Experts of a small language model.
Size: 10 layers, width 224, vocabulary 16384, 33.5M parameters.
Below are experts of layer 7 (counted from 0) of a mixture-of-experts language model. Rows are named router (the router's row for the expert), down (a neuron's output weights, with its number) and show model dimensions 0-223. Each number is 128 + 24 x the weight over its row's rms, rounded and kept within 0 to 255.
After each expert's rows: "raises" lists some tokens whose logits its average output raises strongly, later layers aside. This comes from a sample of Wikipedia text that the model never trained on.

# expert 54
router [141 132 147 110 139 116  98 125 154 127 118 133 118 136 129 190 124 153 137 143 128 164 147 139 154 143 151 118 117 113 164 124 111 146 116 128 128 133 138  75 137 159 146 130 123 154 102 121 163 141  96  79 162 150 109 107 163 113 118 153 158 144 139  97 179 127  82 134 124 129 120  91  97 160  91 183 146 150 101  96 136 133 162 155 156 143 167 139  94 113 132 117 111 102 175 125 138  98 147 116 164 113 145 118 109  97 161 137 105  90 170  87 106 134  92 103 114 143 147 159 133 105  94  83 151  86  85 101 142 160 146 114  95 171 152 178 140 139 142 126 151 153 125  99 110 137 143 133 126 105 134 128 106 155 144 116  92 154 115 152 146 126 103 120 177 115 122 153 120 119 136 136  95 105 136 122 142 105 117 113 112 147 148 147 152 136 156 116 104  90  83 104 126 130 110 155 101 140 162 127 106 127  86 116  51 136 110 102 145 169 120 122  94 115 113 107 123 134 144 118 139 141 147 162]
down1 [145 143 116 158 130 158 101 108 111 117 147 154  99 114 123 104 146 152 115 128 157 171 148 107 118 115 130 158  86 173 150 117 121  95 144 105 140 151 124  77 101 146 140 136  88 161 188  88 155 105 111 123 140  86 124 128 133 186  98 109  91 154 138 109 130 165 155 125 154 131 122 137 127 155 126 109 124  82 165 150 125 136 108 125 121 176 135 142 116 117 136 117  81 123 127 115 134  96 171 134 129  99 125 130 147 133 122 107  82 124 134 133 160 100  95 187 130 146 147 111 117 112 151 140 117 130 134 172 141 114 148 162 154 163 125  91 141 135  92 132 125 118 103 113 122 123 146 134 119 149 145  74 158 141 109 124 153  91 165  89 120 135  72 107 144 153  70 137 117 125 142 137 107 141 115 113 108 136 101 159 117 102 100 116 116  92 131 142 126 152 117 165 109 128  92 106  98 103 134 131 118 136 132 114 147 136 174 164 115 108 116  69 130 156 139 150 164 185 150 139 117 148  92 115]
down2 [149 126 119 136 123 124 121 141 144 129 117 116 104 130 174 112 140 168 177  99 109 112 156 117 142 190 145 137  79  86 119 119 142 112 130 194 153 160 158 103 134  96 121 136 105 146 109 125 106 141 111 141 177 171 119 170 138 173 166 120 111 119 133 126 123 146 119 154 127 107 126 135 100 114 137  88  93 145 142 143 106 119 123 145 148 104 102 117 184 134 163 114 126 140 152 126 148 121 112 132 154 120 117 145 151 130 121 144 152 100 161 138  94 133 141 113 118  84 152 119  76 168 134 192  81 130 129 113 126  89  67 157 155 133 119 102 102 146 150 115  72 135 152  95 111 144 122 111 121 119 116 144  91 152 138 169 130 146 147 110 152 144  53 135 149 127 113 122 146  96 110 144 141 122 113 113 127 129 123 116 128 119 121 123  87 127 171 146 118 123 118 112 129  92 156 139 146 108  95 159 130  79 135 138 130 132  99 134 120  76 144 153 144  94 158 160 143 104 142  97 116 110 121 148]
down3 [ 98  95 133 112 117 140 107 110 151 168 111 128 150  81  82 139 139 129 164 144 146 123 126 139 143 130 135 161 130 113 125 134 149  96 108 150 105 143 133 127 155 127 141  75 107 107 115 176 129  97 127 118  97 141 122  88 159 127 109 118 120 115 142 153 100 101 115 121  96 137  98 143 139 104 166 147 114 118 139 147 123 140 125 185 159 144 120 110  89 138 122 117 107 113 106 105 129 136 158 114 101 135  86 139 114 131 135  88 148 143 193  90 136 118 133 121 107 138  96 122 106 121 144 166 112 163 123 152 144 149 129 131 161 127 135  65 146 124 142 160  84 128 151 128 120 131 105 107 169 126 100 169 130 159 124 145 110 185 156 113 105  97 137  82 118 151 120  89 144 123 111 120 127 144 189 151 112 165 127 131 149 123 112 167 164 140  74 109 158 137 154 144  77 132  57 124 169 115 138 115 125 132 109  98 110 119 122 157 136 108 146 165 109 128 173 109 140 150 159 137 107 139 115 176]
down4 [123 131 157 141  67 127  92 110 150 157 157  90 110 126 108 154 112 142 150 129  93 117 125 147 111 137 136 104 130 137 135 117 107 118 145  85 160 101 181 114 119 127 130 146 163 120 137 118 110 102 127 151 122 148 150  42 102 113 141 112 150  96 114 144 138 137 156 114 152  95 128 103  85 133 156 102 140 115 116 100 174 120 129  90 105 129 132 107 147 116 133 124 147 124 167 158 121 119 120 124 128 132 129 129 105 118 125 166 111 163 119  80 122 119 106  98 198 122 141 137 102 125 111 116 147 120 170 161 109 177 110 140 119 165 107 116 127 143 142 115 104 176 161 120 140 112 132 149 138 110 141 153 174 125 133  96  89 159 127 197 151 125 132 128 151 123 126 109 128 185 125 137 103 128 168 114  89 131 111 149 134  95  88 148 113 133 143 119 116 173 120 121  95 139 125 151  93 143 183 133 130 121 141 138 167 132 118  90  92 150 106 118 112 121 124 154 114 123 164 145  90 165  86 102]
raises: " JPL", " beetle", "Scientific"

# expert 26
router [146 181 142 102 139 136 104 161 149 125 103 119 109 137  98 171 118 144 137 124 148 129 131 151 150 118 167 129 120 127 129 125 122 125  98 131 132 141 151  77 153 162 161 114 117 126 127  95 143 113 140 105 156 125  91 123 155 142 101 100 142 144 124  99 153 133 109 123 102 127 119  56 131 155  97 158 144 153 148  91 131 153 126 160 110 138 167 166  87  93 118  91 130 115 161 116 130 121 115 139 167 127 142  54 156 115 131 149 129  95 187 130  98 117  94 104 147 160 124 136 129 131 105  93 136 110  78  91 121 152 119 101 127 151 171 150 112 149 147 119 132 134 143 104 116 156 123 154 155 148 154 130 107 122 121 149 107 103 161 148 112  81 100 136 158 136 112 165 161 123 165 158 125  85 121 138 176 112  93 121 112 161 131 163 154 154 133  97 112  96  70 133 129 122 102 154 128 116 158 166 119 121  80 124 100 139  69 123 153 148 117 136 117 145 141 130 107 133 138 125 114 159 153 143]
down2 [125 123 124 150 132  94 133 106 100 118 167 123 154 137 148 115 161 140 118 157 123 110 132 188 139  91 146 181 156 123 144 131 105  89 137  78 119 150 116 136  90 139  87 142 146  66 123 133 124 104 116 135 142 127 112 102 154 122 166 123 113 112 128 166 127 166 148 109 122 151 107  87  94 149 170 124  94 128 127 125 111 136 121 149 179 145 152 143 107 104 161 173 125 124 113 140 108 167 108 107  66  91 185 146 133  78 140 176 151 180 102  82 121  94 136 105 141 160 185 124 111 134 132 122  98 133 142 127 117  88 140 144 158 141 136 152  89 146 149 110 118  71 106 134 109 130 112  77 151 115 153 161 166 133 122 118 117 149 122 104 126 117 175 123 114 121  92 131 133 121 132 148 130 159  96 129 134 116 118 121 127 134 100 155 168  82 132 135 111 125 144 107 143 140 123 141 123 154 135 120 131 137 125  97 130 164 142 126 107 126 124 110  92  98 167  91 117 101 128 133 159 132 132 122]
down3 [ 91 123 122 110 102 135 117 110 123 168 131 100 144 115  91 172 116 126 143 143 140  98  87 173 128 122 135 102 127 173 145 100 130 147 172 139 124 143 131  97 136 153 119 136 126  65 148 117 115 138 159 100 100  78 123 113 121 143 132  90 109 158 130 122 149 109  98 169 131  55  90 126 155  91 157 104 154 156 149 146 116 111 176 165 111 117 159 145 114 141 117 116 116 120 134 151  94 121 118 128 119  98 152 143 116 132 156 143 158  83 100 132 104  73 126 118 130 116  98 104 142 125 109 110 147 151 131 109 162 125  96 136  93  98 142 101 148 120 134 116 168 130 114 132 110  82 127 134 110 140 142 117 111 160 168 154 154 103 148 141 137 150 127 147 104 172 113 130 140 162 162 140 148 153  77  91 142 154 168 134 149 135 111 108 104 145 144 137 129 116 152 145  74 150 121 121 127 124 139 168 158 109  68 115 132 151  91 164 143 137 139 134 129 124 150 121 118 137 179 150 134 133  73 141]
down4 [141 149 147 136 135 103  99 132 145 143 101 148 184 158 131 150  89 133  99 145  68 118 134 104 133 137 109 124 110 121 143 131 121 117 112 166  79 137 104 108 134 141 105 115 120 159 137  80 122  90 148 106 149 123 129 142 130  95 129 114 113  92 136 101 140 117 113 176 102 116 143 149 190 139  95  91 111 129 126 116 116  90 151 120 132  85 129 133 119  94 130 127 128 121 111 185 129 121 140 134 107 105 158 121 142 174 146 112 140 145 154 149 141 102 174 131 132 125 142 144 149 162 116  84 146 160  87 169 131 115 144 105 140 140 132 103 159 130 119 104 179 121 152  74 176 120 158  46 164 133 120 159 127  83 113 156 148 146 147 117 141 137 136 144 141 104 121 156 177 161 136  83 138 132 160 117 100 140 150 126  97 115 114 165 130  98 157 117 134 143 142 149 127 124 138 132 117 103 108 142 137  71  94 115 145 151 122 126 155 117 162 131 145 116 104 147 132 151 114 142 123  74  94 124]
down5 [124 139 120 137  77 190 166  95 114 104 123 124 137 130 169 113 134 127 128 156 151 114 130 129 146  92 101 117 107 115 129 131 125 160 126 114 180 113  86 134 150 163  81 113 117 130  98 120 150 161  71 125 105 106 108 153 138 139 114 102 142 135  99 105 145 184  79 160 120 109 136 171 134  94 170 108  96 145 121  98 130 125 124 102 135 138 136 136 131 105 140 131 119 158 160 135 116  96 154 142 187 127  83 160 111 115  94  94  93 130 127 125 114 143 170 109 159 143 103 171 128  97 116 139 125 118 127 138 118 132 142 163 121  97  95 145 158 111  85 151  99 120 125 114 135 162 141 145 120 155 109 139 156 133  94 131 131 124 154 135 183 153 109 170 124  94 162 148 135 155 125  94 114 112 137 164 106 136 142 101 120  86 133 150 128 134 121  96 118 110 108 127 126  96 130 134 147 166 115 116 122  82 144 124 113 134 142 199  92 137 154 138 146 123 123 148 142 186 103 146 138  93 133 102]
raises: "lee", "ious", "amic", "aceae", "oor"

# expert 27
router [127 139 156 175 129 149 139 132 154 130 114 131  86 108 115 185 107 159 194 112 109 127 135 118 156 129 116 138 125  65 121 141 129 124 103 137 117 138 180  85 119 125 109 152  98 160 128  91 153 151 135  84 153  99  89 140 126  99 150 138 154 126 116  73 187 113 125 133 155 130 110 162 126 190 130 126 131 159 135 118 101 139 130 119 114 124 173 171 102 112 123 119  82 128 190 104 145 129 124 111 108 112 149 100 120 135 149 152 128 119 135  71 121 164  95 109 135 143 128 140 119 146 127  64 122 104 125 119 148 128 144  94 109 155 129 133 144 139 138 123 120 147 131 137 122 117 133 140 151 132 140 120 110 164 102 136  96 146 124 145 137 123  57 115 119 128 137 154 125 103 139 160  97  92 126 124 163 110 132  78 115 133 171 123 152 147 160 121 105  95 101 137 128 118 161 137 151 126 146 172 104 156 146 120 111 111  98  81 149 160 150 122 116 120 126  97 126 124 120 104  83 150 143 157]
down3 [106 125 125 148 106 137  90 155 124 101 115 117 156  65 115 113 150 112 126 155 153 101 171 119 118 137 103 118  92 123 111 153 128 184 136 165 125 166 128 158 103 143 124 138 130 128 112  84  92 137 133 139 115 101  97 159 147 137 122 152 151 152 126 126 149 101 141  84 144 125 103 101 133  90 126 145 172 120 135 111 133 110 115 157 153 148 144  71 128 101 157 133 155 146 149 134 153 146 135 145 106 144  92 100 127 137 137 105 145 154 148 133 142 154 118  87 137 150 160 166 154 135 150 116 127 108 135 112 126 155 112 102 135 128 150 103 144 113 172 142 123  91 157 125 106  86 103 139  89 142 111 115 130  90 119 103 133 109 150 130 142  92 120 162 173 113 149 153  89 138 106 114 144 122 140 147 103 145 135 123 126  97  94 179  97 159 154 106 149 123  93 119 115 127 152 140  96  85 103 115 103 169 150 140 105  86 160  65 143 124 110 109 198 154 140 123  99 119 142 100 121 180 160 137]
down4 [133 158 172 149 121 198 130 142 102 138 102 113 113 124 140 146 125 121 152 102  90  93 156  72 104 131 145 149  83  84 151 117 113 144  68 112 144 126  89 103 145 129 135 140 144 153 122 133 130 182 108 114 105 112 137 147 116 118 131 140 154 161 120 152 121 142 127 130 132 149 111 105 143  87 121 166 179 102 125 136 148 115 183 134 122 132 150 131 130 167 108 112 141 119 136 149 111 132  84 146 105 103 147 105 187 130 149 131  88 101 123 158 167 123 165 130 109 161  96  97 140 110 133 127 118 124 132  71 140 132 111 127 183  75 104  91 162 133 124 111 136 132 159  96 150 136 136 154 110 114  99 113 146 126 129 113 155 173  94 124 104 113 141 107 121  67 113 152 131 127 134 142 135 128 173 127 134 127 119 102 101 122 116 139 147  90  96  97 112 151 141 127 139 160 130 138 121 132 158 100 116 165 115 140 128 157 143 140 157 136 137 114 115 116 108 116 115 169 132 128 152  61  85 149]
down5 [112  71 129 149 153 133 112 142 143 122 124 131 154 142 129 121 158  97 112 154 117  65  95 139 129 108 162 137 156  69 140 116 115 139 105 103 182  89  94 133 157 134 150  95 164 184 137  83 117 161 166 130 103 111 126 122 119 112 103 139 136 137 163 122 126 107 134  94 125 113 161 163 119 141  68 143  96 160  79 120 155 141 144 111 106 123 117  77 113 122 104 132 114 129  90 151 137 119  97 136 113 122  96 141 125 116 131 127 127 111 128 116 156 125 112 128 173 126 123 135 141 120 101 106 131 145 115 140  66 142 152 114 145 136 161 145 132 154 146 120 145 102 135 146  83 128 134 147 191 143 106 130 134 131 189 118 154 139 142 144 139 115 104 134 119  77 148 155  97 144 142  98 115 105 149 101  99  94  90 136 155 149 141 130 153 148  88 126 156 131 141 141 169 153 100 173 128 117 173 116 132 129 148  90 128 133 164 103 175 153 132 112 131 115 103 112 124 121 124 117 161 164 146 107]
down6 [121 104 120 152 173 138  89 143 123 148 148 112 176 144 113  71 113 123 143  96 106 107  99 137 128 140 123 127 127 165 114 132 102 154 109 131 136 147 137 142 182  90 140 144  99 122 143 125 155 114  76 150 145 115 165 127 134 115 123  92 109 144 141 149 129 137 132 164 136  97 148 136 126 123 132 154  76 113 155 136 151  89  76 150 156 139 149 135 124 134 119 149  97 182 118 114 139 130 174 128 163 103 127 138 108 131 171 124 138 164 153 133 124 120 111 136 108 100 133 138 127 136 156 130 127  86 159  92 115 127  90 113 116 115 121 119 111 105 125  95 135 127 119 110 108 169 188 126 116 115 145 104 114 106 113  77 111  81  87 149  81 102 110 115 112 136 119 133 134 128 153 137 122 114 132 103 102 138  59 116 167 122 101 189 176 148  79  89 141 109 162 145 157 111 149 115 138 146 128 124 135 138 128 167 147  94 114 130 163 109 105 115 102 155 130 132 162 142 136 185 132 137 162 137]
raises: "200", "201", "20", "199", "198", "202"

# expert 29
router [144 144 152 162 109 133 115  99 123 147 123  95 104 127 142 183 112 135 103 156 118 174 128 122 148 130 126 154 131 128 126 137 118 135 117 135  94 177 130  80 160 158 106 122 112 137 122 130 156 130  86  82 134 154 142 102 136 128 119 112 136 109 170  96 165 129 129 158 160 129 128  98 135 162  93 151 126 182  93 132 117 144 137 182 156 147 136 161 100 105 132 182 115 104 157 135 119 109 127 131 116  97  89 129 102 117 154 129 138 111 155  92 115 121  69 100 188 125 118 147 164 139 108  69 139 142 104 140 152 145 118 121 102 161 132 159 126 130 139 110 132 154 137 123  90 109 125 149 141 161 156 124  76 126 134 116 113 149 156 159 149 121 101 105 168 117 132 160 117 131 160 159 131  90 138 133 141  84 114 111 103 144 115 151 129 128 163 121 127  72 105 102 125 134 124 134  73 138 102 129 142 162  93 132  95 155  89  96 127 155 122 141 110  97  88 117  81 135 155 133 134 129 137 154]
down2 [159 115 122 119 118 152  97 125 140 122 149 126 101 134 141 177 142 128 119 116 106 125 153 148 106 224 105 147 172 128 107 111 140  88 124  91 122 151 120  90 155 129  90 142 154 130 129 118 138 139 102 145  97 118 132 141 136 150 144 149 115 128 136 100 147 159 111 115  57  93  96 117 125 157 137 149 111 124 130 148 115 122 110 125 108 165 150 119  93 146 117 142 140 177 118 137  54 115 104 134 105  94 171 104 111 149 102  94 120 159 133 144 126  98 116 102 149 144 116 130 131 129 130 124  86  98 153 162 145 143 116 163 105 110 121  93 123 114 163 112 124 130  92 145 154 114 134 127 128 114 132 162 108 128 152 119 120 110 154 187 113 147  95 144 125  98 148  87 172 128 106 144 105 142 124 128 119 143 155 146 155 140  90 144 151 137 101 110 104 124 113 116 105 123 111 161 136  80 120 125 143 144 163 149 146 121 129 137 187 117 161 139 123 154 139 108 143  75 152 169  76 160 175 129]
down3 [144 124 185 134 117 121  97 128 149  98 125  72 114 134 138 124 125 163  93 147 132 127 154 108  98 126 141 126 130 161 148 116 128 126  83 123  93 166 126 157 153 155 129 119 118 100 108 117 155 158 119 130 122 152 123 145 111 118  93 112 139 140 136 152  88 152 137 145 118 117 149 145  81 127  97 168  95 165 140 125 159 107 116 119 107  97 131 117 124  99 132 120 128 101 147 158 134 138 130 157 113 119 108 199 116  88 145 132 104 136 118 120 120 120 131  90 136 117 126  99 123 143 168 111 142 163 155 147 162 127 147 129 108 157 148 120 121 102 141 129  76 106 142 184 128 148 122 111 119  68 124 105 115 107 185 120 130 136 179 109  70  92 109 146 165 154 125  99 147 129 123 158 126 167 139 134 123 156 102 166 125 123 133 140 151 140 112 131  94 190 148 153 156 102 108  43  96 145 124 112 139 117 147 136 134  89 158 136 153  90 124 100 117 150 135 111 110 113 143 126 119  93 142 168]
down4 [137 111 122 144  80 174  93 126 174 152  89 126 117 153 150 119 148 133 116 174 111 125 140 117 152 109 128  93  62 123 109  85  77 144 136 158 126 157 144 111 159  87 148  72 104 132 143 108 111 127 158 179 148 128 108 153 113 147 116 136 137  81 108 102 147 114 152 143 159 119 129 116 139 138 150 110 137 127 111 164 149 124 104 127 155 134 142 134 115 145 113 109 134  97  85 102 158 142 124 183 132 146 174 145 115 147 107 113 146 164 123 139 123 135 123 146 148 121  87 160 162 133 163 129 170  84 137 116 102 118 137 122 132 150 143 110  96 153  87  75 106 132 129  78 114 103 112 116 162 119 147 163 139  99 104 131 132 112 100 149 123 114 149 105 105 120 128 126  95 135 123  75 136 141 133 198 125 111  97 114 138 158 119 129  98 108 131 113 104 134  76 139 153 183 158 139 156 125 166 135 148 115 128 121 133 128 148 114 113 116 160 108 109 138  95 138 144 144 142  82 121 143 136 139]
down5 [103 101 115 116 138 140 141 129 158 131 134 141 137 120 147 144 103 149 110 121 127 119 131 140 114 131 145 114 136  83 116 105  64 130  96 122 156 159 135  89 121 124 120 140 159 109 130 155 127 113 116  92 143 105 136 121  94 157 128 122 155 123 129 146 135 151 183 191 110 104  61 151 121 135 146 113 160 112 161 142 108 146 191  78 123 125 130 129 150 151 121  86 134 110 146 122 123 132 171 118 188 109 134 157 117 111 152 168 123 110 141 151 147 113 140 125 130 104 142 112 149  82 144 144 118 126 105 138 140  91 110 146  84  70 129  90 170 146 102 108 149 120 166 117 151 148 105 120  84 167 122 116 107 128 124 144 152 155 102 159 154  96 141 144 107 127  89 130 148  98 121 154 122 160 124 171  84 117 159 154 114 131 141 141  98 116 131  72  85 142 174 124 106 138 137 130 141 136  95 112 159 118 109 163 106 172 139  89 143 125 163 124 127 103  98 105 134 116 104 143 109  98 141 153]
raises: "our", "iah", "ious", "rey", "urg"

# expert 36
router [157 141 127 127 140 136 140 144 121 145 122  91 127 108 110 206 114 148 116 160 117 156 148 134 164 151 135 143  93 124 135 150 101 150 124 107 127 139 131  70 135 129 148 129 113 166 101 108 189 136 109  67 163 140 112  81 158 102 136 135 159 130 149  72 180 122 123 135 137 145 116  91 116 149  91 150 132 147 109  81 119 148 139 143 146 133 163 149  81  98 118 146 110  95 160 137 133  99 123 143 160 107 139 104 136 131 158 154 127  74 155 109 124 117 102 119 124 137 160 137 137 114  84  78 117 138 101 107 154 133 138 115 119 165 144 157 121 123 154 105 149 168 141 108 127 119 140 154 143 115 167 120 117 136 139  99 108 164 139 143 128 113  85 118 178 121 107 153 120 117 147 155  99 103 112 143 143 107 119 119 122 161 148 149 141 144 147 123 115  91  81 101 121  95 160 142 116 162 147 132 140 132  92 127  76 147  89  81 140 154 117 165  90 112 127 114 109 142 133 113 124 149 134 158]
down2 [104  90 119 118 127 113 129 129 127 165  97 119 127 172 130  45 161 163 140 155 122 110 133 151 110 155 147 123 100 127 110 158 154 132 120 119 168 125 118 177 170 111 130 125 130  93 116 139 128 106 127 146 133 168 137 168 146 151 132  82 123 142 120 143 117 127 156 136 140 102 109 131 135 115 150 123 124 132 135 160 157 145  80 146 148 133 105  84 173 133 158 120 116 140  96 117 116 124 133 123 121 102 126 122 114 155 115  72 164 105 162  82 129 119 113 167 156 101 140 109  97 140 145 165 112 158 158 140 131 162 107 100  79  97 122 151 148 107 149 132 136  43 115  79 139 124 128 130 115 121 128 162 138 123 101 166 136 117 123 158 162 150 129 134  93 168 148 184 127 108 107 126 167 178 104 154 137 123  66 106 112 122 107 143 134 141 136 110 122 114 113 116 115 119 113  97 129  96 102  91 136 136 119 148 120 122 179 138 107 101 145 104 103 114 133 138 102 121 154 155 144 136 135 103]
down3 [127 144 129 114 132 128 104 123 131 132 123 104 145 109 112 159 134 133 141 152 152 153 124 129 116 145 131 151 115 104 103 128 119 176 104 151  99 146 116  77 120 157 169 157 105 136  99 176 153 128 152  89 103 119 146 126 171 157  91 131  73 139  96 143 116  91 134 174 112 155 117 110 143 109 130 163 157 101 108 129 128 141  62 147  78 103 122 129  98 140  86 172 161 122 139 140 175 145 110 126  98 157 134 123 144 110 137 160 124 110 135 104 108 108 174 148 120 136 114 144 109 135 132 127 125 105 119  90 117 130 107 147 128 104 124 121 167 102 170 124 130 109 106 148 157 128 101 127 120 127  81 112 136 114 161  85 100  81  98 175 116 144 171 150 112 123 145 144  99 134 106 134 120 120 115  90 167 133 130 133 136 191 123 138 121 115 132  62 133 164 164 139 144 141 131 120 128 163 138 122 126 109  60 136 158 147 115 109 151 133 147 119 141 110 164 121 108 153 180 101 133 136 129  88]
down4 [ 80 140 124 131 113  96 135  61 111 120 147 157 140  92 145 121 134 123 143  98 134 172 118 129 114 109 150 130 157 131  99 111 157  96 110 138 140 183 133 133 174  92 163 157  91  81 133 135 103 120 134 101 129 148 123 121 102 133 115 117 120  99 128 145 136  84 149 143 123 117 155 114 124 123 126  97 114  74 133 121 140 178  87 113  98 166 114 132 119 128 131 135 121 153 170 116 134 152 154  91 121 156 138 112 196 123 185 112  87 142 109 119 143  95 142 155 149 111 113 117 124 174 112 112 121 109 140 128 170 146 151 124 124 141 148 125 153 149 133  77 129 153  97 145 118 121 108 115  90 122 164 113 149 111  73  99 140 115 129 115 152 128 135 160  54 150 108  97 126  97 113 169  76 135 149 111 152 141 123 126 124 109 127 146 122 137  94 130 130 149 117 165 116 149 120 117 138 153 119 158 144 178 136 170 129 131 130 117 128 150 135 133 141 121 113 173 107 141 152 171 135  88 156 148]
down5 [129 120 130 136 101 168  99 116 159 113 159 139 131 111  84 148 108  93 153 101 109 137 110 102 147  81  90 129 127 133 164 116 180  91 144 131  90 159 169 111 160 151  78 112  99 136 114 102 107 124 139 113 119  97 121 126 113 124 130 140 102 151 124 174 102 126 101 120 160 159 131 159 163 129 147 118 154 131 152 123  99 112 148 121 131 117 137 138 199 119 172  75 103 126 115 125 121 126 142 156 124 165 132 160 185 108 129 121 100 164 172 139 122 121 132 131 139 147 106  78 134 147 122 137 123  46  93 145 101 173 129 119 125 108 134 158 151 165 145  98 106 128 150 105 145  92 121 135 128 146 159 104 141 168 110 110 164 114 121  69 126 120 109 151 106 173 128 126 129 113 113 171 140 114 152 113 155 150  99 116 128 128 161 133 122 102 140  87 167 109 144  85 127 139 155 137 143 108 164 108 135 105 103 137 144 140  91 129 123 143 126 145 133 139 129 127 109 122  87 126 114 111 136 108]
raises: "200", "199", "TA", "SR"

# expert 24
router [141 150  98 149  93 162 146 153 132 117 113 146 100 139 122 171 111  96 153 142 120 136 143 116 137 122 124 161 139  97 133 104 120 132 120 109 125 155 179  75 139 160 124 109 120 135  94 114 188 156 114  97 151 191 137 140 132 117 122 116 157 141 120  72 171 127 118 136 180 149 111  95 117 168 140 150 123 152 113  91 117 146 129 155 164 150 154 169  84 123 157 159 114 118 149 121 143 119  99 118 142  76 119 116 115 113 159 130 128 103 148 110 120 128 100 121 187 155 104 116 179 171 139 118 135 121 104 102 159 112 110  92 153 175 123 120 110 135 116  84 140 137 130 107 106  92  95 120 179 167 117 108  82 163 140 125 102 145 130 131 125  75  96 137 148 138 123 118 126 101 161 164 131  92 127 104 156 116 117 120 128 104 132  97 142 134 138 148 114  78 121 112 144 136 150 139  97 160 103 154 116 141 112 105 101 109 108  89 118 164 126 147 112 106 141 103 131 137 146 144 109 145 122 154]
down2 [144 124 140 135  95 117 168 132 136 157 114 121 121 122 152 138 136 166 144 114 197 138 126  97 175 110 120 133 135 141 124 127 118 158 185 150 152 111  99 182 142 150 118 119 149 150  86 125 149 114 103 118 140 133  94 126 121 113  96 114 169 112 118 111 125  96 106 141 132 132 130 126 164 112 158 151 146 160  69  89 127 124 136 153 130 125  99 147 107 163 116 127 120 160  80 168 123 132 101 137 128 103  93 143  93 122  91 130 153 115 127 125 122  70 129 130 130 113 136 103 124 158 142 106 140  97 128 132 155 161  81 109 140 151 114 134 158 100 128 141 168 128 159 141 121  88 114 149 123 127 152 157 157  84  66 108 105  95 137 105 159 164 107 133 140 166 168 104  95  94 135  94 144 144 109 116 145 132  93 118 129 159 151 122  94 123  82  93 156 163 119  87 121 118 150 166 112 109 122 169  99 123 144 133 117 140 129  84 155  99 155 133 177 126  96 126 111 140 126 137 151 109 142 125]
down3 [158 132 134 105 142 157 181 139 123 122 144  97 154 114 131 136 151 110 104 181 106 126 141 128 108 103 145 112  90 137 122 159 134 118 129 144 129 134  84  75 105 123  82 121 145 112 138 110  96 128  80 133 122 124 122 127 141 126 104 152  98 122 135 131 120 145 149 121 151 149 139 122 142 128 108 110 137 169 121  92 153 131 169 127 113  93 121 117 139 121 145  91 132 163 124  75  94 192 150 119 115 112 167 170 153 103 127 126 129 102 115 118 106 111 183 122 147  79 144 157  84 132 125  82 113 129 108 136 136 158 138 116 127 112 168  94 148 146 112 148 136 130 136 117 107 155 127 120 157 177 157 170 141 103  92 109 152 116 126 102 100 157 151 136 163  59 121 116 150 126 154 120 133 136 140 161 120  92 114 100  75 152 134 111 136 122 129 144 138 142 141 179 110 158 122 154 107 168 102 126 124 190 138  91 156 134 113 118  96 129 119 138 104 131 105 133 123 143 124 147  78 151 181 111]
down4 [104 162 142 104 116 129 100 122  57 153  80 105 157 179 108  91  81 106  61 107 134 152 145 143 115 110 107 149 114 114 129 124 153 115  98 135 127 106 141 143 163 101  90 123 131  92 106 100 165 125 114 106 159 152  92 135 106 162 164 109 107 144 132 108 159 137 104 108 126  92 127 130 175 111 116 157 136 139 151 154 118 130 154 102 137 154 131 123 136 122 141 107 113 115 161 110 182 174 135  96 149 115 121 144 126 158  95 105 123 130 156 142 124 184  89 116 133 151 141 139 118 169 138 151 145 115 133 142 148 136 123  89 141 133 143 168 156 177 121 137 100 136 137 102 118 114 114 186 125 115 135 150 135 107  93 112 119 134 140 106 101 123 119 136 122 160 123 147 128 129 156 100 125 154  94 139 131 136 146 143 161 103 119 121 124 138 110 154  92 129 113 117 117 153 168 150  97 183  88 159  85 144 100 124 140 103 110 154 135 184 102 131  85 119 115 135 114 109 123 106 177 117 124 126]
down5 [134 140 120 104 137  92 143  82 160  97 161 141 126 158 135 151 147 150 153 112 131 161 107 136 150 114 123  77  87 124 108  96 139 129 120 131 182 138 147 115 122  79 127  85 170 144 148 125 133 152 108 129 111 118 132 119 170 132 145 111 113 137 134 104 145 134 143 159 149 168  96 154 146 148 106 118 138 133 143 127 139  75 176  98 122 123 147 140 101 128 107 103 126  93 138 153 133 136 120 116 121 143 136 153  78 147 150 117 151 131  69 138 141 153 175 134 109 150 108 113 131 102 173  93 119 127 124 133 124 147 137  95 135 136  65 140 116 138  91 131 156 183 151 123 148 101 144 109 162 149 106 123  87  94  99 143 110 126 146 132 111 141 124 137 135 145 122 125 145  96 131 148 117  83 142 119 159 130 143 117 115 120 113  88 115 119 181 117 110 184 126 112 172 146 155 121  96 167 111  82 104 102 158 105 132 142 163 121 129 114  94 180 118 177 174 103  93  99 114 136 108 110 118 132]
raises: "ol", "ur", "urs", "onn", "arn", "ond"